Weights of a small mixture-of-experts language model, trained from scratch on English Wikipedia.
Size: 14 layers, vocabulary 4096, 52.7M parameters.
Experts: 48 experts in each of 14 layers, 192 quick GELU neurons an expert, 2 picks a token.
Below are experts of layer 3 (counted from 0) of a mixture-of-experts language model. Rows are named router (the router's row for the expert), up (a neuron's input weights, with its number) and show model dimensions 128-191. Each number is 128 + 32 x the weight over its row's rms, rounded and kept within 0 to 255. Numbers have three digits each.
After each expert's rows: a language model's description of what the expert responds to. This comes from a sample of Wikipedia text that the model never trained on.

# expert 10
router:073145134165130172151170151118116140145107127094157155120148143096121112172153097118169109147126143112194192154117113085162125117124065129152113125113152145092177148138086094059078126121113137
up1:144138067158129120088169118167178116107073100114123154114130149100155064082114132141073141155113078106073209161140081145138132172114109113043209137087174092113183198156170165117144098163134137
up2:091160158153121119092138113115165115097101115127085174132105165180133089105148121080028163096137143156163082113137109176154114046130162087144121114107166149161139188151186075139086154136114123
up3:155117128090093151122152169149130124208119137132097169072149127113084130131122164116102123119123167122157120144125109164091101158138008152105101101162179120185141120174174091079138116088077062
up4:133186154121147092162146105077147116088144105087123143098138123113136120126212139120142127178126118205155119125131112127102147093108157105126114153144128156125102152119101173126157131185081108
up5:141154066114097108067142109119126181172140138163151134116139141147148114135134140119112089160134130153132205124147159156079132093184093079140100133058177138117143166144204155119124081151122103
Of and -ing endings

# expert 45
router:115143166164170064085168125057098114103105123080112126088125153099109163102147153185224110154142145117123132185142106142137137102170130104128100067147116162120097158172085200126115138087086137
up1:124114107158111106157100147153143150178135134077154162100085190201142126152148059124160121077123097103154104147123117129119116077176126082175137152100112191097166122125141077061140112138126158
up2:122070162094164140133121065142103131088157148100177116107112114152169104133157203101148148074085115110148115167172080129109113174165157064108128102156117107078121142130132181165138103166089123
up3:078138174117093044131109131107101068199141123153122121140111137146086165073117147198154149108083141149155115185108119113093140078188097168069094091182114140134146106116132151077129183146106176
up4:093079137120086094135133069142172138104143117116121110092130127122110153165096138181114174142141122088120158172126171141122137159090125133114050049129145109128145151131147139126084108135091097
up5:194115131135100118096178130093096125105105158095119136165151115092127078166107126164127157166126093094102201102144028109061139108119147113169093153148117183180095137132164105072133154152143081
Prepositions

# expert 3
router:079138153077130096082132175112088145139099119095147156130160148109093119211142108094116200158135135141197162195129110144174121161136106120106096157174110127093122140039121127093090102136115102
up0:158080127166185118163128194134102167126171116134147082173067193101128160131133125075112110111144121153120124158061106110143133135197089121125163068154134080073079128097139122125110095107148188
up1:153180182147184190082055165176102168055120112129143146155142074121137121121139129126160150137119115133099116118142096118061118160141123161189157140121110145183205141148151116129147138110111155
up2:147117122101157128165181124168142153092117095108135133110106080162115072100099101084118125098189136152083124146098133102156125085121139141133147108141123204105155252138171106125125102176114108
up3:127093131067180120107165095168148101125149116137103161155192147132083130113154221077156165128107115096126165160149114112146128121090082156207059125061103109157158139137073123128140139086156083
up4:068077128136099137101148145163125152155100127148137120210049124166139117129114108129086111143087157150155138133151114144099117096155142090137145116142072161095092092150114078199153102156142086
Possessive and list separators

# expert 40
router:076194151128177100095136086090104125206110145136140152142155170087086094135142140154115163176113192142096100127141080109149111086109126137131143128096108140136162049039153107106096103073202160
up0:162085071133155122148100138128081116142080110122160141144146153154104109161120159123093108114089112156153115200173104151122137178148094141157120114125129157132132169083120119137134115170171142
up1:119131095126128128142097157144124130142097145100143136143182126089083219077142111165152120193089136163137164125161101122204144166076118166128181094147108084102130125163080127167061132127131164
up2:122138125123149067175160135143112151155102128141086099121124112087154117070130137144158099134128166211123132101133097138201143090058134129124154171101117096119098152148127160170171050090098102
up3:094148134163132098146129102139089088115123128157154110142103151125083124081167141097166151125127124173133126112132151094084066075071098097143079175101123079197148151078155147077171080090181138
up4:204155122111082126133169090105090149160130143088089135129086139084133137143159089131127149166105104177141238101082159117126122158049153165106113108185126108208156203172096093150156136125099127
Final pieces of names

# expert 19
router:098111172162145153079123131151108121111094113111106132121113192112115082092123083159149106100134131126127112154121116158219138092163089125117166111190137101139167128048114094115096143147143159
up0:152072091119114123156112112167097143133160116143133097133121124129164126111108145159137123136129080097097163101106083132138130117129079098146203150088149139104109173099146081117128131124151159
up1:132117141120139120141137084107118136073134148120116073160130137120120108129102115156223137151162136163171058092102137147169145092138109137146146117133135118101158127117100143098076077173135094
up2:140164092178138113120141114229118143141100116128176106146122130138061143154119157172120207136099090110103119124086073177090124113080167130192156090137098119120154166154163147174066152128106095
up3:146079101094099153110156174168114118107135146125144103109127108074111180090120136160194103098150127097147165110106130113127099072180185085118132091079092129083156096090144063116176087131095125
up4:090117196133029137132085117163160139173088169118165201137155145166110139156094089078168159076074145137120117162141155094152111132091058110131128165100104167092147083155108085115106099079130123
Digits in numbers

# expert 17
router:120150143167194145088144162163114115134109117068144118151177140107140128083167162214142167133162151122143110208070130151172117122097122147136103127104112152111134093085134108158059105088123104
up1:133067089097107100139146129130158133101120129113148127107037103144140134148113134157139104168132111128116147142088146109099074114137140128160167103170099175184146131158102176140074186193137137
up2:133185138127141053094112158151122115105154095118088112118178134174149097135142106158110112106127136139087120140116099151150111140156108182169116176056165119146156143087116153126158144050166100
up3:140136092149162084170149183087127159169095156073149114131126157145148072158123149129159156091165162148096080135126110149098112141142133181112123163217179117105132115084131109180181135110109072
up4:132173175169112100223057134082090187127112123058103109195052134151118117152107073155146117097151123084119093161175152150152142143115092101090145135099151119087094119134105120170159103159071134
up5:159134132152099153134083057103162145123096134079162074089157105132179096135112174201112137170109101148141109094087063113170131181131135087158068085157095116106099085090150181145148129107131123
Punctuation in lists

# expert 26
router:116131136151134136095134116133097157130112117115161123129220120090074114082196137148107069149153162135088154213140104130158132140122082093124159127113041154155172093094111129141107050082170141
up0:064120076176166079120098157080136134103115137164077167124082136109139137151127149154156151143159144092173110126164145163176115093130166090156104174103101116102146109117120189172112133168170065
up1:045155138180128122073118071141198133207061122097125104095167162149144112081161140165187112074103117104126132111097139146173134127164124145181123099123095059107186116144130129115109136180137112
up2:104119170103150105131173149110107038156115041062156183115170101138156154182108135106121126082181121126099104110169152108112194115109125123138211116129151122108161141114160092135138118100162065
up3:133146125133127147094110073131131091102136142165162132139069143089102078126174096134091163119144080103138171102159097170156126119143155083102122122160097147082108118090145096126118043158121050
up4:140139140112124160134099144167125141180129066096128121098146144123110128142162129187114110168175156133165071234176152093101137052128139139144114138132139142063152129138035092129181138114172114
Word-final consonant pieces

# expert 29
router:077140121114152181161146144115146101202105132115161134107124125077147148142159089150126113190095152136135154143132109161141113120065089159154119130122076156111154092131146122123125105131116167
up1:127116139116170130169161110115160125106159139157118122156163071084145113104104080180147141175085061138126156157095128088139104187081121170150139146137118149133098155136103161153100115136168097
up2:144122068160115130135114115128162133095126151130142144138108131199101114076105192141098103147140139141155136199067155117195147094115112134104142160113101128178145071091093151111118052129080090
up3:163187096080167096100194114130129130144152050122099111195131136118111190115128153085087083115127088042104137120145159135155157112061095158084133161146128142107116120178151115143158093125157130
up4:130106077118091129111161125109179140131061174142093189156120096122066130170117116118144078110117136198077111152137111129116115137094115142090097190071074174167147171157056163184117173164121088
up5:100084138129203109150107181127111097121130056133159140183091114156119055084112125139153161163103105126165145129120082144112087124143106199121089163122078161140177103121159114150109138152164066
Name-final pieces

# expert 35
router:146106118144207108115129143141120086127105126077120126117168077130109104075152188159121120173201121124115170197092096136172141190147100123162136148159117132142134132158111119076123079102097141
up0:143136103127103156070121198149106110096074151096045131202078123106124087076154146149156138162164176190135157170128124149089132178122121166145161138158058122096132146157085183122136097130148068
up1:110176162094131142123157144144131142164101105138178136083126081113161117122104082101068114168067160078141179189165138184157142148119099128093072167106098092192130178113146053134130062188141137
up2:140199167149138107094148184160095094092133167127118108146149103082103089115160204096110124117092199147213156127143084197125147175114065095142117148141138163179137116089126110157101139101138128
up3:125107147131202166136095125070084113124047139124099152147143106137128103100079196129087112084152119152141114121134103157132136133136105175109124144038114172181152086155168133157127111130195121
up4:119108087133099124110145117126156189097156142135140124158117113089110119142147150118101115143186152142177128166093186126117152232123127117117148163120093098059096095096074065110054148188102176
Word-initial letters

# expert 28
router:154139145163132106132142175155175126146085099091170186174158185103073179192141116170145163146115155126120132075070124106142107128079120125181146135094124143098140095097119130085114130125080110
up0:082103175163114108132121157114107150130132082103112148114108106116122098150104113091112112066143125135111130141177144078135082147071151159076138172107112146120174115107135159091090185111142112
up1:126162127174175053093121147115164183122132093086108115109100107125089100123126125172093150148178096118171116130141021127078148107134086081104148177168093148137188145159109169094147096096114106
up2:073128147148111133151181137153131101142140120127173204176107134127054141138102143123113130118198119028126096169096208131137145148121111131149131072156138124094058120122130122150143134157112098
up3:068080134117144133140151139153154123117162077098107135103133128114136135145085123170188145143100162122107118157090125168138171190164120162128100161168108101137124092097096086117142219110093118
up4:158147107151109152118096148197064148126167143096163144091144166141124179131118131119110147119123151160105123070129131138079133109192124124055183105142104129098144137107075118131112152127111105
Single capitals and initials

# expert 0
router:042163116144144185090104143141137116100105123083154130101148109103039112157122065117184140172170146136139108153090090116120138140172101131136164136177112131128177119107083103078137128136056097
up0:120086086105097167144120093160123125090105151119124125147103130069125073100109126121098134166097151111171172175165171157152121125156167179150138112129113085065162125092143125164137152161137144
up1:180178112175136137124189105132083132115086156121146094171163121125069169104125186144155119111137122097151140142152188106102114115179221101093120064124171153120149102150116095067140113178131146
up2:134172162186199112145121168116092094134159140097160106130076197111114194165117110137096153161155148084144115112178130121145128130098156151139086134084120151106137135064178101100105134176099141
up3:183164168168145157117123109103155094106193103093118156113079088100128071160105103125121118156157129083119083106120176136111132166102178117094110192072111129139102144127155099092111130130155109
up4:082100153109147079089130173133112153138131170101064210140111116089149150154128148092102135143141116113123148123079127113147127182074105174134128143151185119158127105148106119098169115161112163
Clause subjects and auxiliaries

# expert 21
router:108167126173199128139107123093145101143100146076099148125154097098124132051166170114132104161143100141104152155093112165138109148150119127234089100200149097112122137146093116097122109101126127
up1:102140104094162133101116161068086158108126095076123168116178152139188129133122126208102128068146113064071104090165153132166125134145140143112160138137157116126145171136189194070137195189097187
up2:108129117127089121110089119134088121162091087116136090164063143145148131147105113123185135201153130097134126144081133124162134126069081191093101096093155141099115121167115064140203093104091160
up3:073159166140128130123058188169161111130048138084199182153189108133058125144196173115096102182066104162140122158145189105100144095069127155078101144115133118126162114152111100082123113101129182
up4:143112145100145105114144110038090148185085135120033120126103148101159084114112091147115131154204100109093094186135158103099151133111073119109137141185157170132170169158110129123113155115152099
up5:097180098104095116112124184129217136136149166064184116189197122107129137135165098094109112124102113113080115090150114126139175095114086097152026152114092113110131137085111075089135119183115133
Word-initial capitals

# expert 23
router:134173152145194164120110063112124091103079099053127149142139076079106135133181152138132149192121121096083153195113114102114117115149098143122090111223171120151129068095126117123104089101110122
up0:153098139110116122171146089087062148112101091122064091178102151111165203059149124097124088106163117119162080144137153130118147111115087067102163133099110125110135146155117159094098080096124053
up1:101127076103173144133091144187149164142143164112153117138155178089088129153101092122194118156104134111099129133099147114180127102162137146117147150096168113137149173112136106136167124135114109
up2:100110140112159087128177153149153174132108128135147072176153139140140160131157129098179108149152097109118151153107124113104131117152072127157203155086096142155129188105141108121116086098106095
up3:156112059114117102161123196144200151125147122148128117132137131139125183115079172149181159159163128194142106059145130101128149113162190144176090085141124092130091162163132128139140086180044096
up4:189030139147191186114147223131133151110120120076157128150123123155170108118193121129162139132114173130133117137118133147115083145143117143138200171095161145076142138105180076099134142135099119
Clause-ending punctuation

# expert 46
router:100168130115166098118124111135097146117135152120110181073153135100074136125134150116161141161129163116113109136079097142163131196151150118181119093178124107129115133087110094128121121159136123
up1:126140168115159104140125195159117168095140094114128096082179103158081094124140158111142166134121078115101127111080164128078087094045071126125171150128107112104070139170100113144146119061067097
up2:116119147166133088164147108128117136163154176134078105103080134111129134106135131122170038124098124135118148108066154056148128134096134126134094056142164119186089184154114162118109161097152099
up3:114115111125154190122077149167175089113123092135219121110179157127104151109060183144065161166141176104142118124127167122108108068133121055078137118136136150128161104101047095167127052153144162
up4:133106074123100143147152120171127049142096153104100134135139183141127123115133112163083131152093106175152160108106121110123088084141164190152064117129149139163125133107112063124124184221118157
up5:124133179142170108159061127189117129141185086115094147116156155130090161100081161139101183124097089165157135139100103097176103130214093113134101083101106193114148118103133139114107150132154132
Capitalized word-initial pieces

# expert 1
router:161178126182173103093204150190106108108115127075108121152153148102150062130165157173138146088130117144142106123096130154197161081094117131131092132133121139131130134115131162113093162111101133
up0:124084152159139146070139128155136125148127130119164106148107121218164104119147064150171162135111117125141090120112056088093114112105091136122205125137106169117172203114116088126134144120074106
up1:206141116147086096147162164108173098181126170075132131156180114122139129137117182078141144079117143093131189096123109117148142094120161160080141128130113104111109110098094111103126150136209152
up2:114168146132109106131111166112216151187162142113177137112106183154086081077140102164151081106141145124131095049148138199162144098074116160097112175092086147099133119121107123114148149166139184
up3:084149119126145183136130129152165099093106103181121115207125152157170128090144123139105122158129148082152106175098179106128148136143208128103162071137111122140167181138121186124174122110146058
up4:193180109180154142171095122108137103151151130127115156146135157179092095116093139088179107089119112152095105159079088127130100141105168122159123125168124115112186206082157129113196045116168149
Digits in numbers

# expert 20
router:154172156163141111115155103127142199177097092159173117136156131105070134163109144113218163153137184156124140157086056184113134157104106124143139103124138142121143118128099119150073134154101088
up0:132093003184115115104191117130146135109139045178147167136080153147106127175140105094159109114132141099139092112124079156144146112155107064097146079130145150093108136115121115139082102112086117
up1:115110098142156135082158127092109124128135139176168117098146156099098147089116129108068121165149193135074141084122126157180139127115094181139118127150084130223111086056119083116122131143148088
up2:111126170108138105076099072129114162145180102171119160150116098112148133189131100137128114133148093178048084129148099086130153182136084097081134106139119121106111097094184069118110201121101169
up3:130145119177059121127135093153160154146128122126062162105109122123177145166115117165161114070088175159195110092147037101094105114098144112163158133159128152145177164165158130135118142110072126
up4:116093168172101106148117086180180120145124117127100187169139140116178169147108098103105142115146135125140158118135156164120130158157055111112098146137146150203174110122112153110111160070082121
Proper name beginnings

# expert 22
router:151124129172136050133161175167136085114122123097091153124139116126151120070100176117198089134181109079191124148107121124149139113166134102196134100164142153174142167073094078083116094141050123
up0:083100101147092138058148127136096188092136110138114122149117103107141082119109194148076140153197193147037141160167140075150162127169063160134165102127161126100158152137135150179139193114107136
up1:111150157137117129121127130207116213084127101119090129085130158142084182161128102121197147099109152142141120125073063194117140168126090131110144140088147094106146173098184184096106109118111107
up2:071134086112083186123147109093175120139094138154162164092094151138110086142068105150178096159103093070079101125081160108101130167130127124191121129142163108131144081087088113117096154104184152
up3:083175149117096151174162145151163084113181100088124087168086116195110134073125144141133136065109152110176121186049157130140116157120099094143136096161091156136108072084144105086138158172122187
up4:145131122165040161087138136137103134176102134145139084142126140123152105166129136166166131136083169139100131107118134057142126148173124094117123152114135179177129082105166114113154113165000226
Lowercase word-initial prefixes

# expert 47
router:120133154150135118122143224149122102120104125113161155119148115124145127115176172149217135086133167108136141122145099149179136133127078097197141055164116105090122143107118155099154155116077076
up0:090162076064083111112116089167178104082111115182175112154117169148138161127147080147117149063104085152082096137107154171172113124153211108122123112085148192086116122127154129096125115121078079
up1:069109185143103112130104140106107130116074103173164176091131173158102132150136156116103145158141159149085143139153132152124174113105100085113092093080153087150142125114092177087150131148144081
up2:102199154116102078129159102083201140130102092165155155148153197164087132101171085126118083128125066177137138086073143101147153099157128167109088136148061190128156103126172094139104091133107110
up3:164094127129123132155153114152097121176135152107177181081127069113101124092102124080140081124185120144137147161159140131142130086124149133092057140149154148132208131101088111100158084111145143
up4:122098132151129117147105105140157131108165156099105086144185147150109162047151107134085131151099175182173166212125168187091132124176121065143106170161106137060170152115153136133157170148193111
Adjectives before nouns

# expert 37
router:101157148153154124132142179081133111127087092123184143130245173104129148125152114116149166156145204157143106112153136105093125115105108159146142108132114153159165082099108096163129037145131151
up0:149156142143128133145082140164107143101093113121174107140147158165115173144147143101112061142112086128110134128139114144145141182134164131101135147130066107141179150089136091107136129142079127
up1:150127174153197111115120142121082070181130156104103148176129098137103093220149121151138141133175134117184174127151098120125146127144113170085126131138121122144150136126094110079136193106148158
up2:134149142082145053156158130160087115062181168103204170183118109115142100154149128099106123155141120133183171084088143116113075126083174075114151206126121139110077184143150123142069174166147197
up3:097130130136115124089151164111133112144136065169088142102069117119088158118114142202171091171087120156118119162100144158094131110139131127098178129086141097111120180097145167187139113197126105
up4:128071186131146103144064166099145116108142103037143120176166126085159127089164187162162137141116115150110120158187098107127077073122148114169137148146155084104095127076154106123133087150066120
Inner syllables of names

# expert 32
router:119136138127161164142136121140121099207105104123174132108164136125084111068171158180154111181119150127105165151141076185136144090114079141148093126104093142184157085121113088117120090129149143
up0:140114144160162128106117099111162124074122145187167131149117113090128147101114135144161133124110135115163144116143136141114147140163123126111067100175116110048135100107083122077054094162123160
up1:150149134126131084114109127096085115145128154127128116091150144168095135141109096124169155100083036098106108115043125142109158122139146209153077145163106106132133117144097112106108125148203104
up2:083112163198065125176095086110134105149133133150156100111111128136127156137118182145157137142126108088113106179097079096097165095120168154137124094151122144169120094114082133097121057150134126
up3:137153153070094127163103135160125133162142099139118084121162097083149169156172087157164155093129139054138102149154112085168149089150095081111095116099119147116126155096122113125114130131172168
up4:139114142105154121111109164064111176212153126145125092108109158143076116129153160165180117141114117167134050172138090133091135124135116217111143129079149130082175125106108176096146163169093077
Inner pieces of names

# expert 11
router:185143157158148092139143117155112101087099130128118215121117132095110133124182134094124111139113176130081099213105115155099126183124114107221162119171154167130120101117072128141069064111101148
up1:180091091161101200175092152086161157132136119100094122144117118129135118117139150088121176119117124112161152159141156223074092129145147118118124126172112174129173104128120081133087105168076101
up2:072145084161143114133117089163173091114146081104165159133127120094129133114131176104180057170136153155077163168100063091133149212122150111134078136134103182051129135103102116098154141147076088
up3:160124137145142073157164160163152135096117164114051172102088135123137131094112130131081169099148108149118153165148131158138077093159151046155133150109140107158134125100127131127101137165127140
up4:117122118139147092069096085119215148096136141132043174111182115139152183165150047111115151124140130142159133094119144166126106156130078141129131112134133134105140175129066101103127083090115110
up5:091140096171140078095132183168160136130115095107125126107187191134149159103112149155099114116134138174099117177129152141148140229122145133153155109147142154121139173135130099092175111128116072
Word-final pieces

# expert 24
router:099106164207136161107126113172137167121107127116190135132199108101113086031195113202126114179111151119139187191164125147159132095158096107129081104160094124133194111099075096141134067146153122
up1:157150154122138061141130168109139112116117167132139087155085160136121158101081151186168084093135170123198127104060106131128109129158115130159133105173174158089126085111138158082120134161159152
up2:169087181137110144068108144103139155181114124112142058149148107133150197142151116169168095084136148078143177142076134154109138120144126135161057070137116205107143176122114098096111156132170207
up3:084129180170113170116078158095107109144103125161110136133187078059123071136172118170117146157128174102135071144170111119143134124116075108156134156172102130083110103094086059122123097074107102
up4:068110138121060120077125104117107148158084092113110168050146080086129089131158076176149101169087065128185120141119118112175167082081123127123179118133112162182141094161136139128111151141131125
up5:099078184191179093150134138116101149083109144081076125099164098129128136169151127114146178125146119091146150107099134175111182106157158119103082165179101148149127131109090146123104105128104176
Mid-word Latinate pieces

# expert 7
router:130148126137163161097137197142115154116101138097129117140157137120114116075181155175124083161154165105088101129115163088196104070120092161129137103131077145169100124064144108102169118133160151
up0:101187126056111143092091160166115105171088148171124132098168106139144096134146126203069183083143141097047114078166128132074133099093159187122171149154140138128148169078096117115119088120099092
up1:143132099192101157139201148160129135104135138138162101099081145161136104132132169137130090196111109100155133066137132110095135107136108135145075151200159104173131109123138120108126102118119117
up2:148130158155148116168171148160107107147111115208129122118148110077152109100127134198113175121147117106105163105117075187144130120148113169195075119117146155090140153115129122120101100091090126
up3:146187099132147138163167126150074062191172135115131145133101125064090109156111136138054139159184170086123121146139112130159120118154152104122105073076100176216164088179130111142093169123169077
up4:091042143198135098077116085168113131127121145147138123148139180066111115134069121141142143120105133122140128145142153110093092097154092165165082092171114100170070154184167168151119167159187142
Copula verbs and decimals

# expert 13
router:080123158112125152111181134086114076184084133124141186079121141092145130089158142155173156045133111075109133203132144108120180095128126121068124123092095163121121145047128127147113129121097127
up0:111152078124065196113170094157103040107140107130130124105120223118171129092185167162122158111123131122149141140102104101136094114096134096178140143166105136136103174097076108122192132134125158
up1:117126104179125085163117101079123152156143194171188186139064129169125111131063147120166119158151203196158136134116136144122119075185147171120125123127143153136119096105142189111083076150119113
up2:099122139102134122134100182097122132188178127156160150211149116048119130068101110129129119164144206120106112099133166104146156160135128110132117112095121125136124136057061125161120080114131136
up3:149097153162153130135201102105088115155144124127089118123147084125132123149168130111101168120206132126104103108081104142125074165163170174114185125093112110168171111121119126124132149074093116
up4:149174056117117068101163113157080128111162178100072123059085153118181128169123131151160136140141119164101087078102125178125100173120085123194124113143142127058112057089134156145168132104137156
Past-tense verbs

# expert 33
router:084145185192137147117151114164149176172113139137188155110152123110167125091224135168135120137138106046201160170127107096075118084133089111176133123141110120142174127124074124053150087093116151
up0:116104144117134098080154076122167161085138103128190131210134149150128129137118076114118185173129159117134123153154109130107163104134157099122083097109186133161144155148101176115149136104077146
up1:082097158102141158159133141105149114118124110085145151137134096112161124081203110153166118132189117088094106144172058129119107157145116143121073134119154183196136169109110099131197066130136179
up2:101092172170135092118139115160075112136106152157147060187109165137155135181104140141100104170179175057159133118164119115120157143157179098156131141149122065165118103113142061129108207108139191
up3:116164129092118108100096138188134126131121132157103060115118116105172171116157204060115082135155116112118101092096134134126113074124093120109147122185074134125110110123104111136135155102112133
up4:160138109112167147102062102131129112133078167110169161046157128091106146072151095119133095203113103086112086096090135141182108091095123134109169142096124113150124145153094148057150149055117135
Official and Latinate stems

# expert 2
router:150165099112210131093148099167076110154108146144151117126112158111132106144141147135122112086145168067120121152113101091111126187118081122128156108169105148115155207139095082064101135074150099
up1:154117114102123118082116100134146103141092153203121104137109141114186169142123080113140203117128141158167035087077151098121112174118128089146150147121159096109168164117105117132116128022105149
up2:111089141172181145108172152146120064182132166081121132157134146128148110056156120157143218112121111124178109154126139131069121153159108151149173085151150120092137091132127101119148153153100066
up3:101162111137082133153096086187112144123115132072102136162133179092145093111159127137111109115150083160093056164128130161099151097181145172123070139106119152139116098168135188050095159075141100
up4:120137093108101123150079169116165112143175113144130141154110160110129097093173141139114112141146089090204136090068080150134141094104109105172110163136110058165054160140120153120084120175088083
up5:041139137078070130122137200143224182120128164130160088088176128127057193115133141135197143117149146079181166117110115117135113121121186113108130153095100138044087162116090142142130153120117141
Coordinating conjunctions and prepositions

# expert 25
router:093104168136166163122136101168096085129086140124132193136138129119125098107255137170116080120089145099140180199157094110142125120109114133137110143098049156110174133079122095100121121060147114
up0:120162127101116123139140085157105170093078052123131140134125134142150155121112152102142120079156096098130163062121094121170145124107149104088154088155158104079183117101190125152153126203148146
up1:105100155104162137134140112171148128133098118129153145187086174081166118133142160159175086130150127108128173142171171149072117086097138192121139121121157146157136219128172181113140098120103160
up2:132208148131184110159135072160063197109090076136135143147095166135126121121139117128110126202173115149164091089149133117139126173136049148122107151083089121181112115146114158074132067082074105
up3:169170129156157142143108117054108154120088132141114130053111086172125108118110137156120029132128116113139077147168091091165158120124155167120113100086132156098148072131170186109137193086128112
up4:144116135179137117087122100160186134070101174053126103125089100109124126137178187186135155114138119064161145147146180058114147119154172130143135217078161069142157142116110125087171084063087095
Adjective and noun suffixes

# expert 39
router:142148126165166106132133138109144162148103141092159191090157170122178090116177110104159080188113165082114149101139058115200109116129151127101128117169086144118160137117095178053109111145155069
up1:131160128125161188120129133173184101132116152146151129107135090111174111139145126070158143163129121093107133124144121132147097171088114142129095117109094172096205097098119069174189123134174113
up2:060117115134095066130143109141134158117145077079113131162188116095190148126160173157186202115115166132157092126162168143062111129157217102092133176121133070113103131131094142141148142090169106
up3:135051152194171158135184131110146112093149139114147164087152168106199158140159131119086121143121107120150143178093108148131138164100137108129191051126140116082114104156134113125144194131099097
up4:215119042068189091084128104104168111100126129177147184097076126162092161088146181146134141103130145148112151129115129133136138132119137115108126125082139124143115158080121120123100141145127194
up5:173096133148139167158119181116065069084138155080129169068140192126127161106108072171081112116139157081127095133152070100132148114108180125117136093142104179092187152147156107102138093155143148
Line breaks and headings

# expert 5
router:143118143184194144123145119174130173150091129093152155128156151091095130125155158189124115149161174161121132160126147154199149105119102130182145109139087115175141078084126126142150074123117141
up1:103119137198155110103083072114146147149075107068133139053114146134063143114181111113153126097120063147173099131109141050137137124143122187117132113123156101133103118145120138120120130063133169
up2:145074131063165104151116105177139132103085161107150176118048101124089124092183101123177156099139108139116147118161162156135143129105066113138152116113089122117080119135129114142095112093124146
up3:152101130172149112135071105099118135144141166120076177156145188145055072153101168156093110133148152086109093184115147097150144139069087092098101083114112113114135109145142199138055078057097046
up4:183143086123129186086105108146183108126072183124173138136151162133135084076138167124156104135113107196172151199139100120125084089175113138120153116081157108155189112064156089122081094128133097
up5:132093129098106101127105129119146138052040109157187124144085136060110107078082124113172109166138081096121120091132174133174149123105126131164074139166101129137107097141079069125088206149165106
Mid-word letter pieces

# expert 18
router:103161157163157126112165121134148154200111121119146183132255135100094091136129162155115093191081171165114091128145143091101132128129078111155164118137048127128154122074130091116108038076137140
up1:095140202185154090129121110097103067156141067171145114171181104139145119186160157131068107133120147085093076116121133105091097121121090138132137150173150137146080116123139167126160164173102173
up2:199151152084173118120175133150097136136144167121115119150132118153177128110104156125155142171113178109120169163134122107108115147043084151158112188078124127130131136117124095160098097112119103
up3:114115183162149059088168180153184146138108123147142143111131109118045154147182096074167146130175183095160126147095072195132131130073148154171095137091128131097186129106166120146106128061156107
up4:111119150155159101050162108109097111147105171230125133129110167091140124166088074133103123151164135127117164148147101078062134126113140133107101065149097126059125177153138174126107099132129172
up5:119141151080070140154100122174104140099150108175143052118124122182105125208099113116148152149084195163154127079090125149135099212089103154176126114134130134098150169077186118136151139133109135
Vowel pieces in foreign names